Below are experts of layer 9 (counted from 0) of a mixture-of-experts language model. Rows are named router (the router's row for the expert), gate (a neuron's input weights, with its number), up (a neuron's input weights, with its number) and show model dimensions 0-191. Each number is 500 + 50 x the weight over its row's rms, rounded and kept within 0 to 999. Numbers have three digits each.
Before each expert's rows: a language model's description of what the expert responds to. This comes from a sample of Wikipedia text that the model never trained on.

# expert 50
What it handles: Scattered tokens inside sports tables and prose, such as numeric cells, pipes, score digits, and words like rear or and.
router:539459518393572431516435490526446492460514519413490562472480478530485506460506531449493503482528559450511502494516536509540531476675487426530510494477450388404553454520535522483497597478512477528491485537517493504503528577515485488556474442475491514502438535558511510475515487454484547479527410673470485514521485362511465515560548512604531488671517454467573543391542466512482481552544508437424494535475565511502356526543458469498540463595602505491528575487521472438517547483442500498583516512382548555503454456490570467550529524463522498487483343526537536518554514482462525538
gate0:438487506451586459406499494529484472528567601419466508437495511553548504561518530553537479504471545429471529518406417465558453502565475503490489456507480428454483520516467530518502569406493479475544471546528525431470504503543496612482576453526408507450470560438490496580451468535560500514532504609448487440499536493577488551563424521566556540554472498443544469429527498415494537544459437512520483497501443501512460544530497572463625554606515480524568454467432481499394431550546458522545466483461532531485496470454656469488558410514527502423555417601509522563453584595553559607
up0:448566418530539574404490413505582466481522537436453514495472585492473479563496524579504464536591525443479508520489474449477359482535381557532547433601498518544467571505505507494443499515494411441540468462620524413526470431450538574499522514494499465534467529395527518577430499513489618472424554531502468478521484557553506500567513571526448559494521566533536369440553518383485518489419495530492552500555479488534494580542449494529598526485434509475525519504485499530569481553563449515514526457547559472443535419478517436592543374465528449461484481507487543477473578519407452544
gate1:397452453516573524532486545583502493484442568484538508517484494575493584515547501559532443589527495537533478515537501420542482484587553469486554484444503395546484541408441476491448626500405544460572546474524452499503428560559541466580566548555469505476417501402445486593524592511486521482464418568568474533481513483497473553533492421565555426534535516460564529459595514397515555460434493499485468571529485507520501449506512589494527483574575474459506534520428511464416505534530525606505509490451548501549597559495531433519456512512516507466509472642448630573554535561564520475
up1:455549447530472442439582430545472478472446504569501526559512568567509567473659448606471470550530533538559515497471493497480455539529585607547521521490511513536616454518471499473502466541457576520548516559589474502495506496493540527602519525553487536584471456485434511536466517463455474531476465463585595488507497587483408462500536449509464472504485470520534525499505514461483471451384568521456459470458451591547514475498493481514516416492500576389424451515434526584519429478558597621467375468445488497477549470512550421473515445346545504523460604510484518441510505476556513438
gate2:580502473450578541489459509497551578431482455449496538533450579589522525387527508457448556485473573535584511452535541480542395538563440549541510484535439551418467464502468491459479493543420455478524498590599462537511525551596552553500404421532483521432448462471493494464529476483544520543541427479484529505497509483430584482397527549419458400576601500500526546454523479514540491494518502474454494450462511465520457478505568482509482446482568504493502491491499522510627463489382483620501461571566536576414548445513477504495528502360558568517445462512461493372447518502380486538
up2:514555599422626508559470503454551491445527478440513534520470559456489582487575524433551544496473516526530561440521586512509514450499451512550476401503501525473550503591586575535528554468410462479499501603547472431519504490545469486542457427560430585451496468414471489519557376539477467556586456534504516488529470501449605537514548473555450481572507391495569567551475489501517450458446491549535485531577450438595478467539549526450561458506561431475447468451464584491563570467436555565497480582496575453506455501442486515494491547506564482570497450365465443403488475536487541581
gate3:464544490509497571495495504530520500482412525573500566507441490481463538566516482400486529505486459484463518329513431565593492490537549545538522534412435503415472515485431578541401533477532474501529540470457489460494516506501505521486490489617531449455512483488588536583535506516378487421512440530508471545504492463545519449537613487501645401508556463475458531551424613471474493580490491475525511444455525437472396493495504468433513498560549465415565486553382447511447549552461571463604544522442522493417390473464511489481495431513555465537512509555392528530535527527542490418
up3:461472456512536587432468543515497519518482464536533497534587509553343565605467554488449444488468474558513519370519445533565488439453524434603457490479498561618556492533474532461577475547578514415524488470494453484492459470504523517434465527527582504568613483551511563574502368490511489476529494563461466648559519472529548496542524436537546480478561458470527437505492549465500501597451551485395427561439436430451540449597510576512530419515580462380515436492462480523520484469485488477581550581499486451480484495479493435544528547551513478530544486514490537508491486455501447412
gate4:465434471365528462526521497553508467600517578441477512506535546509557556522468569516487564436421511403470534439581546502486497522546570432502505549479466478553497486482487564512440512476548507379560495419462470517479463501523435516614594516551492544462448586468520487525490440535499570370515424567566486479509525392428465512526481520607499577558446539500517461418640526520489509496486468439499557517521483516550409548471430510544479540574543516505495529501405437458477507511490393552513562489422541482421464515435607494516481537472583557509490411543457503559445503485445411480
up4:439553501524540452530476599430401502529469522528566505484486577463461546524607609468537472463510521537567486523454460506518507491477521459496450454448556456611544491558473521500602460523488528580489593475466547538482459532532520595591471486516506511471567551442495487476460625492464463479552481568485423502482505447624449542479458545504473487526504496527420590499472515438522477522521429495506534589528428507544500546435500521401601618614502510552500377467490561404442513496454525580485438475475468439493545495464377589488515516582523540507462553525486492550604478499520600509
gate5:516489512399523524485430509491586486566427508574460533502505512608516498512496508527556418563500455571426471404497566414456493545535418511564459463527440459483526528417489546502577554449500531578515609551446374449528529531509527514479492468561526478465479492560486508446495504473600508516385475534524533529566520499500500552524619465413585537526523521502401433431492591558528489509558490474529468495542562510452445401425368553535480480605639500415540471438470504470483493540485493506565468492511479457500526495576490529451459512512520436621397450568465485540513528514523534528
up5:498502463433458548540613482530499452487544528510476474508473449551495498595540553471499408440545490533521495432472651508567506395480472406519535453497483535492599489407479492489522489549526558479470503445461480516497405409504411512454504433488515601485465489498387463494481562547496519537401574430539563469582550558487437525446550467492538543403477525433481484397516582554499505499509547576575449485572517490532559508511426556407552464508519474468486519486479463523498429445520455508487465614444488599430481572528495493425550324497479509571490511526491467410552486546525516510
gate6:483512469476555519445530480436481504551423548523499486475494434454417505516477511492518515546546453447574483378506472465477488504596530405607500462462571510582507531488422466505410528510520510486467508514487502501442504545483524513471415500519424573438458537520457476532514467421456426399542457572538489442541560461545439566473499490487464500533550458397495360450535574606470480531536490510488538614550445564480425526495476526581545420528455544441529553478381599521530555493539521372654519501463454439449474465467553548469508520438573476495478458515507498540472573615512444512
up6:492496460597544648565537520554609545479530534520524506532373595532547522514509550558518560475585489578555497561397504468531488474442404501439498430483466538468577563504573487448473528447531493531529566497518437494535495536533534560405397532501498511534594377597492529477507441478480569535534559452474489546518555486507445511549507499488443514529624464480566458459436583446445469537475556522666453522487458518574587437453599503556498497463480513497501447465522544553473532488473524534453461563520546527486508492543447472529524484487522510453538565565498496387522432459495459427
gate7:426392475515573567527615583490416443606494549539524421433519531539466557491449526486564515527463450456550486541502465466607476538545456414507484441531544473528476504462624578517472537515488504503525539475621531536540455557510499529522500583422468425442436539510509526416586467564482498477515472569585475532413505473485448517610434606521521529509552439488442514550502478399611511547460481475522491538481489468526414472529526527462484463488590481414546441508460578377494463505493419544475540475540589494503524459515586540523430497486539507488454469505462498418480460609550482521
up7:543524564543491399463435497468623513432502420501505490456401471472502511452566489544521482467539510540495540479481514569452573529548444436495501520427546511446395502522477485521501497504480509498539498514494520485506519458492469539398507501592549518528653468434469528579418592410537487525432532453486473521558510594463560504466540464533501359554488541597448539542463500544405370440594500531549552442559477607483588481547470508522523558560495565501554538509527462541494541554454526514541513510501388489438494536554532434352550458517533480559564471532496433490528567498505455439
gate8:486469486529462454469572559511489541541498493458458475435504513520543475510479545622514489536521401511536529490567470483501476661661517506516539457552548432573477485493555575432451593486428483446470446496534466566476537603479596475516520460517532538538498477469530517487531524425503456455476430574526459488486544419436579476489444488495521466524489554505442372544543534534490533468541530431495511547518479541503425547456524491513513504593655469379567533460375493422459491464457411495590488531523487535470526484491572442519498545523531502546578433599463529526434584577489512552
up8:444445553492517467485472498533492596518540561490479530477464536583616489511556489621475502522471473491472419487554550530474454576587551563534593510518555526502391506550483589493477555482512475430522525488436485531526575571458536503441515520486603427573574469524534509453548576482472547477468501579597542498484595426485524461548470422491612510504461460526548471436498586612529553420488552493503485531596522500521475466403572459478382425558563442442565559537383462468489477511468496511535468521520447544428525515493525484494542464571471500483487443530444537597488522456379519556
gate9:480535437416620553433488533588517471478458447520430569527496534539421513553500440488492552616552469522578476420457509396530543525532472495544492531473475444509451401484453526432494542498502561482494559506537427483490518639567492504508462541533485532488490464449560575574466478462544514529548475644599482548511459471498533512568524509445510524637539477501435415541484501465582475436573498401428496532475474592579509484452537531476513525592543476423523504436511475378505542495455479412501460467546466447493461445452590487470453498550531527586569420551464462543510545460523442476
up9:496451496456531463551499535470521511530476522451492475431511442484495560488479453644432564530425434539623490471470407433449514557516626508504490536589455491512386493503543547448408575539560479585510501402488576405459485536570497487401560621517540518508547512485616522452434509539559465522380541527514398562470468472503495501466560432454515466448512515540536520516528452597570578466455594419526479444422599549517559486470504542462478456487592441462518493476438499512475476477519508452536506457529569449435496482581541480485579458517523409516467512527494492536501485538546531511
gate10:484513412575507507509561500542495476540453512549443512448545545541421580442503590500449495473473470445566386467502431418567458537578515517514523507527466418467499529461473528458514593456500527447506505536466530534506521597452607458467542432575569464511528491439458572596518540467550490439522453548462474552435463425479438511570469479509492398539507503479451525495535533450467499493472462466438497528513465532494504515551370469581561450536549572423589373498518452483523512506537463534571502367470539473506470474399589441563479562523529499562437419614413457495570579570506473483
up10:591543573521501501473470452453447498451499429560411461566488427453443461559516503531526570518474548460533532527541491427430597505457460482470439514403452556554537439447526564504467463464558453473495572568454496515521555468464512486509545479461437553539481523522518477512525548548470480483474518440460462550487542486520440517521531537550489552518510533465465525572511496498506457548537498539599572543602510539547539587432547372457451495550503574508513581528479353526400515576433522331480507425452561630447508513471500586425485399459549568552517540435505488547483481451598533548
gate11:377480516542567479505513493514530501560488512425415499518538513468511522423486587541451495585484465528538444473522575435468491479552432426564566511458425434492449527519431429485458572504484567435542655542556446455451463503617472487489492518512433470424450474451467554490471434507514570518555509476497396515492466481537474534518518580428605498513553525502446502452512481428570482537616478509536537486539402584584490489499504580558537477541553514450596443505560530433469490599538513402561563453534509509381557463474558448485425458569484517461457466486424505520479606510540484492
up11:515527453536483440539508491415499560534508499435497494525579490503527572514477636486382413495509464505596562433499593480450514433494554550471544390445476495550524556587454491567477453533493513481503501437566440515506446429529513547518569509553494486510502505516585533470471441463522485502431535428497542484617435552547471539545534495627499524526484473475591521514634487494438495431498571511461476490554497466628544457439611475549583492494493437488486457509512580501563340493581475542504477586469490476430461493452468519468408501517479516561453489467407436449518468495427466552
gate12:516507469501608513464477511478452490472534473532425441492492571596559482555527529513541558498431575421571522469460458439595481575536466482575477490405458493523444579497450565516506518406500531512512486521508566385465512532488546614533592494490472441568477529484558553599501449472595547391536510511448542555450445450537546537518501427529504474525546512609485456447511475498463475494535476504500501514529453593502515544498534498480535520547458557521541454489412460451550449436479500620650561456560374552538461499567583435553568500497560503493492457502472495614522512581429564493
up12:472555439528453456518501525522539515508600501528451488570501533504537439482582502484569495383467540459502453497476470461533472399465580525522400478479547508484524598501527518555552475453531475575524449579501522498565541519486464434575592489531489451507556479516526450619447504541629417474487538485578523524476449379511500525472574504563395509492505490539564509466541522511401512599456500529488381455454446583488551508427505452490529448495469442497428456479458528544511494405504527559570562575590407481575484534541545483460575560411579530463443472399472477580529424514453519501
gate13:521496524392577568451537513544483492540480589588479481508582548460477500470440483534492480531550386509481491466484452484490425501544540477514428528529434512510457520504488513577538495385458473570566499530393394525511547524491521517476523469479441504379479504513427625589561484480470544485505435513531506476399407421442570563542494545453526424523550371467473497449518505534597468501459572504517567525614462499487512490467492527552439332460516428466460520538459539493557441527460553626504473574550453461491452486482494475480434537506501528547425536506511521471448522612534558502
up13:516501441521559538506556535533479493553482540511565533452527433492455492627430525483480495513530548554442533584538536501491475519512493514433618451471499465468500498532493498474457495483472494498391517475627475518494389513480491466565555547649479580519540490498527532542524529493474570520568466561474601495453589526548417431581494482548610402553471579519485489335538504531516445492504510454437584457497537510497449467479425429467582542557419565466507606508577490453483498566466548501592465435470440505428544550520500506474400452485515374478525505512477508485533518465500419561
gate14:545411455467565528503540570523490414540534429396437501461545546519521519500486466504493438493585505449437498435509470514540413546634462453571567493513510524545469531487472464354546587529518501488549459451543444497420493528470563536546550505501503564476513532552541545560531523484453494539524461521496529519475486411523462539471446526546461509590470508470408446501467524431527517479539523470507432511478462474526424517459373550484458397632596511469561506534396509446452510539460440504534589480540467498424504511483574517533529487477446547584425369498477592557499583550454380459
up14:416386538532503541392530505528546488542443523483534497428514561506554473506431614481540548505511494513561494511409556525502538534620488479440534461447487424486509563598537506554461514394413463488441514462505489487518520491477490524530524470566373453402581530447541560540399460484484521554489460502379384500462517543485469525485533501526554489508578509466479454579455569495422374520540473514506451481498439450604442489476484584552439513484455485512566462459441437490516465480604498465508495460555448459499519564515532417574456450526518407490618504451478527491545465548470399530
gate15:459463497531536498508457516519499480427484461621491479465505524587423526559537445525551509579474454474486482462408519411536495561498442515514528569536470487427430532508543509561549538374474448471557560546531464497471482484557599485533559430544475479519357416458406522469481526484462443521501413571515515591485400486454499507481433556459391442564466442465467466446557515462493530607468478531567375399476485448429514633469455533461517494522473522506508371445454541489473431497508495530478549392508513546537475496487544564545439565442500495578523549590493527549550514527477493511
up15:580481496451442464503346553511430564422487494487486505496489516471483501420451622465480515429537447461475548529477504487412462438438557610531475529518631486573534507411482429478526335509481569568523467482473556546501531491476536372435500493503491541513571493478484546485528427499433553535529558477472431429546507470488520472485529456463536528503504469327470509404387465481472504441487457482499543500505527466524503508568484520481424522465455520515440571414562486513565408499463469457513454562485462486631500479452437495489466482476424470531496554478573597443451511511508493446
gate16:457373494558547557459481467510414435513488549559475518369453474521515545493451579484476516500446508453540426510512459373508592496576531451518483439576462522480471527479421509442570529472501526490644506455467563437509486542490511514492677490492608472441536531519463536570502545493494533454458467640571527523569490484513486521588521534501449487578537461434378473498529520534538492484545542451552528517526456518517522476491357542542503444521508567467505517506435467510467553509558544474491485448552518509477489439451528441451492401385445489524557471570419522496537591556543528479
up16:533530521492490396509438470484420465465463508435537491540572502463492483536459472572557449447508488555445512423495455551548492482424405532507549478404584470497499511463437549474455433452494511502468525605489531381534482429482467485421463399546477503537480483531464512488575498439467514558520465458465392557417424481400559501496475402549530489491517564592507450503487496399490504520524447508509479486439528508563505602548530475418486527422429482562504497572462540488534469365463393589477440513466422435486438547406539518477502571560483540471484534422464422459377496468485482588
gate17:517485522485533456451414551502580465464440421514473522448534482571456561442412606557466469405462465497503340494486475525440543485598445538498508473519516520485500614555476549560482594488550512474491495514571500536389453542450472510572494506530463433489411511429561574482532408475547471488632487537518499463462520495556450513594453514511523394533559530357556534365509499489472449613462554483596422516540520505440469550487451556574505540510489483475452539536495496466474557472517478530512527473479510468558534510460433455524507436460408454521517464571454547588547527539517513470
up17:526480495519519476478404509528551452427426437594482514439576453523476589468374556525524505398462465500492369578501423492497521459529482584480452476515489567487535584557502491632478613447529473524472540533538546567461472564485466507584507470505540455507479438409589543517487479509536460515586471502559504434518502554530419454556525491454484459505548533374532507471433613561537497525468488496557381460611501530485508495394430581558495536478448471536412565509505536489500519466539535489494563458546487440536540493504428444479538439429447475425496508615459501516487447510519552463
gate18:463524461429511601509507589564547490446436480429454470491409538558504497467472447479518427474456478563484526426489487492477414544504595452462527581500426459524480512498464509510497568538504452507514488437438452521462483462477423456436523562484444562526454498476524592458477490488451464476494465535541399552454558443477413563443474555476543465565521569404526515501501520440480442473498430467470534518505479556655429539504443558455464561527556660490529435497500486504438597489458504499497349516558557412375506603520493543536490501511442492607526411483494506513466507597515547478
up18:555551549447413460506583578428491504463539522474556472601518484514449509503523424474542493512449571540434583470483547600553521505505457529434401518586463540523478471500461588495446514531465479530498474482546509542514521536422559517493524507453593494520444483511505512489525467525409486419510529440373512527453493496569527518476452532382503442505594509588567574569409370546493500516446392515460550473418550594410495478500535443391495563471394512550428514497579547516607497515460543494448460555395454401515514581505510494486499516456474430449464562546472510513467490509483514516
gate19:547489433538563477412497539543552517488489479538517467548483525542518503491483525517528491405489516504667409461537403509578459540532478469507583463566468421515512476544505528477441570585560450568544493600548483479380469619606569508519567525547431524366532495549495602503449477458419499506453519509522563486447500461510506490464501437489371470500533548428478494460512503471518543498547470461521420526437439560473488491515529480455590515508462522478512469468482504338493494481535519558615541470563474414512464392455509491561487493384476499508488466572501534532565537541477575503
up19:550489472454422492474553452510496484405550554513447420571491508441487471450516458482510509465518530511512529505438492529597560389515438537454528476434607461565563497417598521519572460579554437476486404551606482513503473470557482457520528582479459567541451499551623494427484370503535510547494462477465545471534452554499457428423537445466517535428394566557519488550449568486455501601467519582429409481438468519478525504530499591584503474442455491407457450539550492591444530454566584449541526593572506499530504464429480546502503460495535470516542522490489547519406551528499484450
gate20:429547475434583565391495513486527550475431548441509517436483561565472468543512489510444539642565499466567486419531557491526446506499418426519558494415438456512491619421544457484446539555468494513520528527466481516511406542488493475456438404485484445516517442452400515584531449442439487494573444502503444515453571473479518497514506535459519465617606560586497510422560442415493523522501507525448501566517476555584352475451495512484490472499622425487580491458451556412520538548467521527497509445456513504452493443479565467474550574494559584456523458534411512462546548483531532493
up20:658516508446446428551407464482478517562477493522533519489568538452448521469489511471509471439479462659458490487687483489440486459482505443560492481523496498489493517476479502390507507388496558447420454435547463544509530561487505429441462466434577510519507494492537478523519478526514452471391538519490556478479531422566555569474503398486581416485552518465502474506519534469448449500498516430439457547491660456512605486544503436505448472495479497506466514484541468572536411480504534553459525530464587530456528484475514537543460464457418516521508442451530356426462455577549473434
gate21:508436465559570537471516592469491477500527496476490392481435501625475545470522435466394537506418503553459498550542507485545429495509365584529539418495443527491438478538442508454392576540451481416562503480497460420568528563470533529483464467550581399510432498432519535451533497507523554487418508514523539457504497485441467541480545391413521447572580529457468447463577435540629490492475443457462589603532481472459549542545435539492532464490547509471496527563512492517490523504493483502516566468544588500624497511370523466491475475446527490412443505578472518505438515502506583571
up21:506467510495579532604495546463552512525435643527496520512501600501493498505432530498547520425597545509593419535517555474571599420496568491437457600417499497537400518430571575489626506538529499529541472472543530492523516452518524503500534591452516509537517531518465490441504477489448391479514519533569542662519495509565578613487422549527492583506462476547504545586420498454448515517506423475602504466443534513501483442548510485430447518498530534471437466480478426555547504506518514560473402472426404489483526425549513511583538519594457447531512474485477464519454489499464438540
gate22:515408512393509459446550570606475468498524518487492467432521553547474511560566500561532473517420465479475525521499538533535469579565437450438519511472495440531528487435502529533537492521543478438514500469574397482438503602514576450564520493463510569498546466529507538567368568449443557483492463524578566399444475468575595517501495440551554409515443597498461426490488558546507567597535512477509441462548542559428490511457462573493629508531558566483499436457396488501509540477565513530527546398516517524497521532489595446527483511636531519548571399516554515595521521493539493518
up22:559508472506495410546521555460445535453583487516481540516479536457528467496506454552580437438559438496550465491445540578487502443491501498532533642497493526461582528456586488517458464530475491439473512452411516534510491556408440461500558457508483467559498417525559505504454549434544573520446504463481588508482394390546520505467425478546513474451459446491522510567537551503489570530404492529488449489540543476421587487430454585447633582470560520516511595579487445543573523482494458453477502527469498557538417534588465484470459420522364443547531474480553553526541434565575624483
gate23:521455563387495530404552528534547536555463554444569488455423425473462416537532595502532437565494430500574497499490547429490459511581517516562563497524498494574457382419457593467448554447507457439495539576463451430550521615494479511524482518549437523489481490474555585465408437468520547544443442521571478538517551446547453474497494478497535557584434573456494471487474499502420482450537474458498525482512487455495450416442444550546516432617556546417576497458465481402533458537520498492500523382525476511543511505450546557513484498597580514524629485554494458566465585557472476489
up23:516563543438514486475556443439550563514501558390630545485481535409499462520592463453585514529420501468439451465512525528556418529451447502464557540522444553442383465488489583486405517404450486434367492493545550559500519463436491505424451588518478496434542562447562549448571508511477478558528480530488580527445518516519476464479442567530512410539465403577574516550513460497458499507456437534556477367457495419529475503545554546579555505541544454460584603477512490501458440543507514487480451489565544479513506488452526625478427513541492549537533497462455436574535511520550520519
gate24:501509487494568553405504600494464413559452532458463455491481464508496536498520507513468487516452462491500486528505587497540443661542545499549504503434430476516453440432573540426583555483536523517525467496519485509453495533502586509509398576560535484412486491352499572526530514460467445545517423544495442420487510502593476531527528581558498427543414507520441528431534515429477455520485481405463475456532364498488484487427445568629475556568477483479543505537413505449465541586548457467569494414522398591535515507451464552512485549472546472531492439536531469523570605470539447550
up24:495468510524422474664422489547488461534533592565445563508440414491562524419529600532541481426524586570518537487443476484456503441469487509574447386476483574462589455458570376471460473369532509484435397492483486499427547488479465537495629450507436461523531559500445498441481440507438489531506486452485458518563428491441460487543483539502455538498462527459492479497450529508534497527466550539593504544549505568527554452494470493551438507337501509557456475444544499544515377488507525503493445564513419506534498531584482542506531495486452486454494544439541575511537395497433535530
gate25:579473475456540491487500521506499450619459550489500520468522486484534557525540536496498603549547440563492474434482556553534523597524467490556529566487548445494547488482453565487566538434445520475509494580444413519453429601534458501416488475472480549455475500513452524491460469427545490456495458521510447543507559522483492586480463452503537481619448522518495448400514464542571490630533494496554573488507556474499490407516453572538497468634498598504580518500469421408604502503541447507630433522475448569544476470507544575551422488407547539567539387496506496525435636544505534496
up25:440513444429560573441458484454412419557522496477583470572452422497443548443491567469383486585545422487484449543475520526457455513561544451491507464475506536498520474481439461490463516496443532457539483466481388511494546490455522485502437411378588494359486554496550539479458465496423394432503505584568489532510558448543552512476469556569627466440443460404543527522518449525470525467509582516402434483463489489429422458489465567491560467532552590452533527502471543499515479546520447466543506411529458473430487604468484522477497521549507574617540440486535468514429500505437475553
gate26:451495536454611564413564492511535492434500461543462495509553420555484488390529500545511533622497503533491501537491504345587484511505470484446573518504488506512470440492488476453458656444404580514546494478506562525581488482552424494534534428510512510456468542526420565486514480473543455494528440504562444454529429468506495595535392538465371511581490479527480516535509484392512512514471499498576498513514531440530477431423457606450552526453516560467518433482504559435499482500559609570510471558577480468413479492444565525482518475479472513523523432482416507488500656512558443488
up26:498503636545524433510475542537454527490511452515452580568495506462499544471512458552435430595460526506542497527485505507491458467498513505471586416526524522541588603510550583576524535479419585551515490461539602547565475544519533501622506425452501512485438580506485482591488475491367542478535542485440472429513431566491525485493466477643465501521462448525567538489481531504539438483459464638463515514458482443425542539375549520480538454446453533543555536403471447527535519480471576484473547474441488478496451490506480434507491500441469660456535526423502564575555512429556517541
gate27:481472397483664532425472515532458555500546507473535518402574458549494518522518493532562470525438510494444475514507449502587444508577436472516527460468541470568373558483447501459487565451498476489547583568465437484422456498534594571438489444554554465465465508494464589515492449459454518450449453595603426547451509573544538554490464557521466454591482501409431468577623460499502495519516494497492501522560500600495437564465477480523467497625559561445573486504437495486528497478485482524515461486519422553393546424423534516477585587481507511471518432551413535538492549490551497457
up27:447473443538373548479533481515541449531452455456608351530391608470549444548508548500486526504571522529511500559553485432503491529439546546472533535482483446522433491411529463492431488480536482567384581421528489480506499483557494472487528577578582452438600418512490545422468491557472417543458539450501465425490480550509467423526531463584512620431447486511528450495501454512531538412443504448478529462447446373486536518459528494495357536506502527509543553516542581401492486547520483466471563454550494545535531567521467521567534474500529523482537547495520449426483567559422476463
gate28:426482513402499434449598471525448486439475519495504515510530459444491527498481551616523467501452441481501578441510555539539469618576470496631510504480522478527565433541458562367510493580528591469504521511494459572469523553551456402503515471496419549472436553477535603480502517486498566516500455556524457460406561460458514523513409506536577435566457490518468415518374516535512528510501510464494505548489530510532446498486515553452580497550564543494540514412400475491464470487542447538589536445507514463414473428356464541438522540481461534501592379578534535497458530575474543500
up28:446535486469568541498520453520445434406489472464485499413418530462536447494446463531615481520398465516523485427407544504540484552549454559552496536548516489447409563538512569390530572525483494510506533458501481464438462479519468466466538460553479553532475537525485514522490484480521448537447488484498476521498602473429397436524479550507633385552492438578525402412487557544491509530438511486512497495548461524512476473528448618420525431535533549443484474459451569522472466387411489474604476390481551399409525457492484412458492552492505473546587486523632547512528567517506507537
gate29:493418433418593570500484565545549582529538525515498537553505498443449503482469520566555493446476436436499482544629458456498525563530486468520497552544515547495521424519494569490469577516576446506526458483468517470509604543531498530530449528466598593522488472440556573494478589541476448471446447575515492530426602518582483494509478420505500438559391377490510464590512533510519565516564504451450494552478429479549571456531447551503466462480534550535493481489492471498422516451484432511581585339516536481566442481427457479627509552601476460531495397443542565511463498501540531475
up29:439482427418533512486487469507534468608500486499556501410489538439502485566520472538443477532500374549503496439540387573586465475494458588509524522443574505465509607449552533471524543483575500545443519448459499522508576487565439432564368517552426447509515444573451515525417507503411458588409475439682503423559520575561477509528556510505460510514454413424543443519524529614557462569467555573571499484487531500494507459532468487491540414477433445484548508498507545566503606496534520496530523509528413500480488509462487556478452475456576533522524540552492493589490528480502530441
gate30:484522447446477490429421577527514536529453472511582543539535481546448542549612449475518529468503508578449497522466494523481491514491506517593507470435516486512443499481506428521575492486502524425551482579488417505484544589509446437460571437537484529494478468479429563535517439499588479398507430585438473594435519496595552561539505398440435503490498548503517505490407646453615534500511592442473467478480574512556489518537456548505569530528575553461506483444503496488621499517535446595564526391521504440524507495533633468530487530580505510526540438562496473484455601484503371490
up30:420560396500526482473452511525465573521470484504509512534517481459581595509536509446564497500521409574549616537546478436456425514410513411404497465533614470546553537526441505545600497605531508599415458525514442465407521495489551411499520480509532517480429534520514448478515398473521385505431465549476467413515557493564530477478462487501564523454426484459547551504500512551536572462598581521481503450504483523494493467527561486501572473518500448504474420450533536370565472460454499499511498515509513462531538526500463494518461529395495499510556449478404401463477492633507580609
gate31:445499502514583563510510531446523460480426454459402482521515545524513523457520503526408600570508454445472392448464545497515398558663527432573466498471444567483558426501384522561527523538518510479508484567470453497513530517531619592499498577545518487377478488501511554508506461476568514448523425609492515446477489518441570539513557501558511524526518470499463477463571582522503491466429475393373460569521495526506495471556476497478507513582531511442506543567408503500510637574460426551500644486473541462529533509488463503530477463519494484590532396506526519526514552535521489548
up31:473434435496557479445613556532589482511564526456463530484462519507491565537510492473554499555503530459497485483421540462520492531549573523471562541509492449530445518434454562536479526503526468495462572467479528445503554526486500590512533497467459518485443530456359445519449496558468453451542433553497402462609497433554489482573381557406540473579524526550450555606513530448531518576508412498530515504475406475521485543393503590447472485595534434410493494483461515430487541528527466523510441444616557511485444503455628492545428560513598529399478434450462496607549559500483482464
gate32:439425517453525446392476538530525395571472542507504566447508510400516574446488488547525517510487511496487523474517581517547445539572506391619676535567512446489501551489479480607464592456398519496549491569455467500449531503467483503491504460560453551457497465427417525553522473520504497465478445614535548466477525486498491615538454526490559447570557525463495465498526574457475464527521466493415507456566511498568485517471466486506447494533542535439546619530475515452543587538550517561522507589492504557494466440465555405534428485484435450517387385494504437524515595474516441456
up32:523575386503590557470537488501557566523615482468494476521494506563455513508524554515493434511555512539399484518495481463493542506444587557514485432669509449493494503589344588408605503453605487574513494462520503464506456535461503482477469527451508583507524499522578562509442480471348428443450538548453492493494549421555518485550438465524478572574426382465538496503531483504466401433511524520544488519516451479515491473525472520482558526587534421478524451508496505479456438488459472492536493365536474528473557518565466569520499533478478499538521384509533515548448536572527521573
gate33:470395432443535529460533555545428417549485529541477557465606465396469524513436647531523573522471497525432511568515520502527500562558485426508498533544525482468596548530597464460524549398450403458535542496509537501470468502476421519448484420498442504466456382513399575538562487437588499501537472588476501472430514464496539522542483485485489517529400540442528511402482554473576434576529591586528492486503504512520501418573452547622448489553457520473591465472429519483467596493420501515542534439525475529599543533509566508570440535492461516494503453450548534466531472524446502510
up33:477570526487501494510425549539494505418467493404519483637557515462473560484516472473546553474450499552462476428569525501511492469494465518512482556511444488562459527472482486486429491497581588613535481476466519537496601428505590427433429566544570439428522501664531419502520505502543468566464480475405573514557477466617391505415558471486412531519501478570562525600460431509448536429487494434410474555476433499408518499423478529447590595467478548510457470492533490540519450507550475496489525449493506547509455443532415538536478508444534425468424521540458455477473417478568520458
gate34:511465474453587491462580526589425532558515487382510514440540480515441547508489445549518466491441425602483474549548487478561436601497447454544572504450498554493432551448573503515536604460472492442471552501543443427449517520519513469549466508527505464516455500542476573551495477389513455535473388463579473497468501498432500508546433467509580339531536549528544450456517472502483535485534484549471500544581521548487408517514450499583403577531462504446481497483476424408533409563469521494562534486552468561483549412468597448437532598530595505575489502579448594491445514506492483434
up34:502453493515490357599442507506486479429581469573502547533551531492509503516427436452553487521467570524482491524513487468469458416470402589558450582407500523388392504454445407534550479505501462541419453480492579441468488453430489511497498464547466467587536511537463520520526468490594487477491563526614572478489365428515525429528451422519491429549521502492472441529531475422455483511575476497540449616494495565498513535450444451552484455471544475424516517540551490424412471526480474539489523564530542494532488475437459425448498449464500434446457498470479375385452474464489576434
gate35:476511502492585520427524617563547478508496509529470457487543514472505526502525496546406533585504442533543469418437526433505514443532522485539553483473511525496469449470430553415483564485468472460533515599442357461486518536568480420561441443540464555448494509505518560463427446448419494500543451528494478562455534397567395489499514515478492465623466414457495454540513525517478556520552452456513455525515433523551403480596450518465584506603611535410539400457443502455434507501527484425617514493531457504438510463446505486453429459584492531560530442556456490511480642496544496468
up35:528528538540489521545570518610524470463478550523533375414457477446467450515470523498453534559479510620497573470458483537482557494497464597474558528525477479602443538603445534469514539560487547511496526488448321471511436510595506435560523568490487495491517568500544514490398452460492480567565536543497531439524587499502501395480528457488527512540427522441457575387489545521554476499508530521412501491503407459516443506527467586476452483519561584509604407488478418431530455517474514555535447479549486517509477519433508457563526442464464386444558517551484559520580521532372513509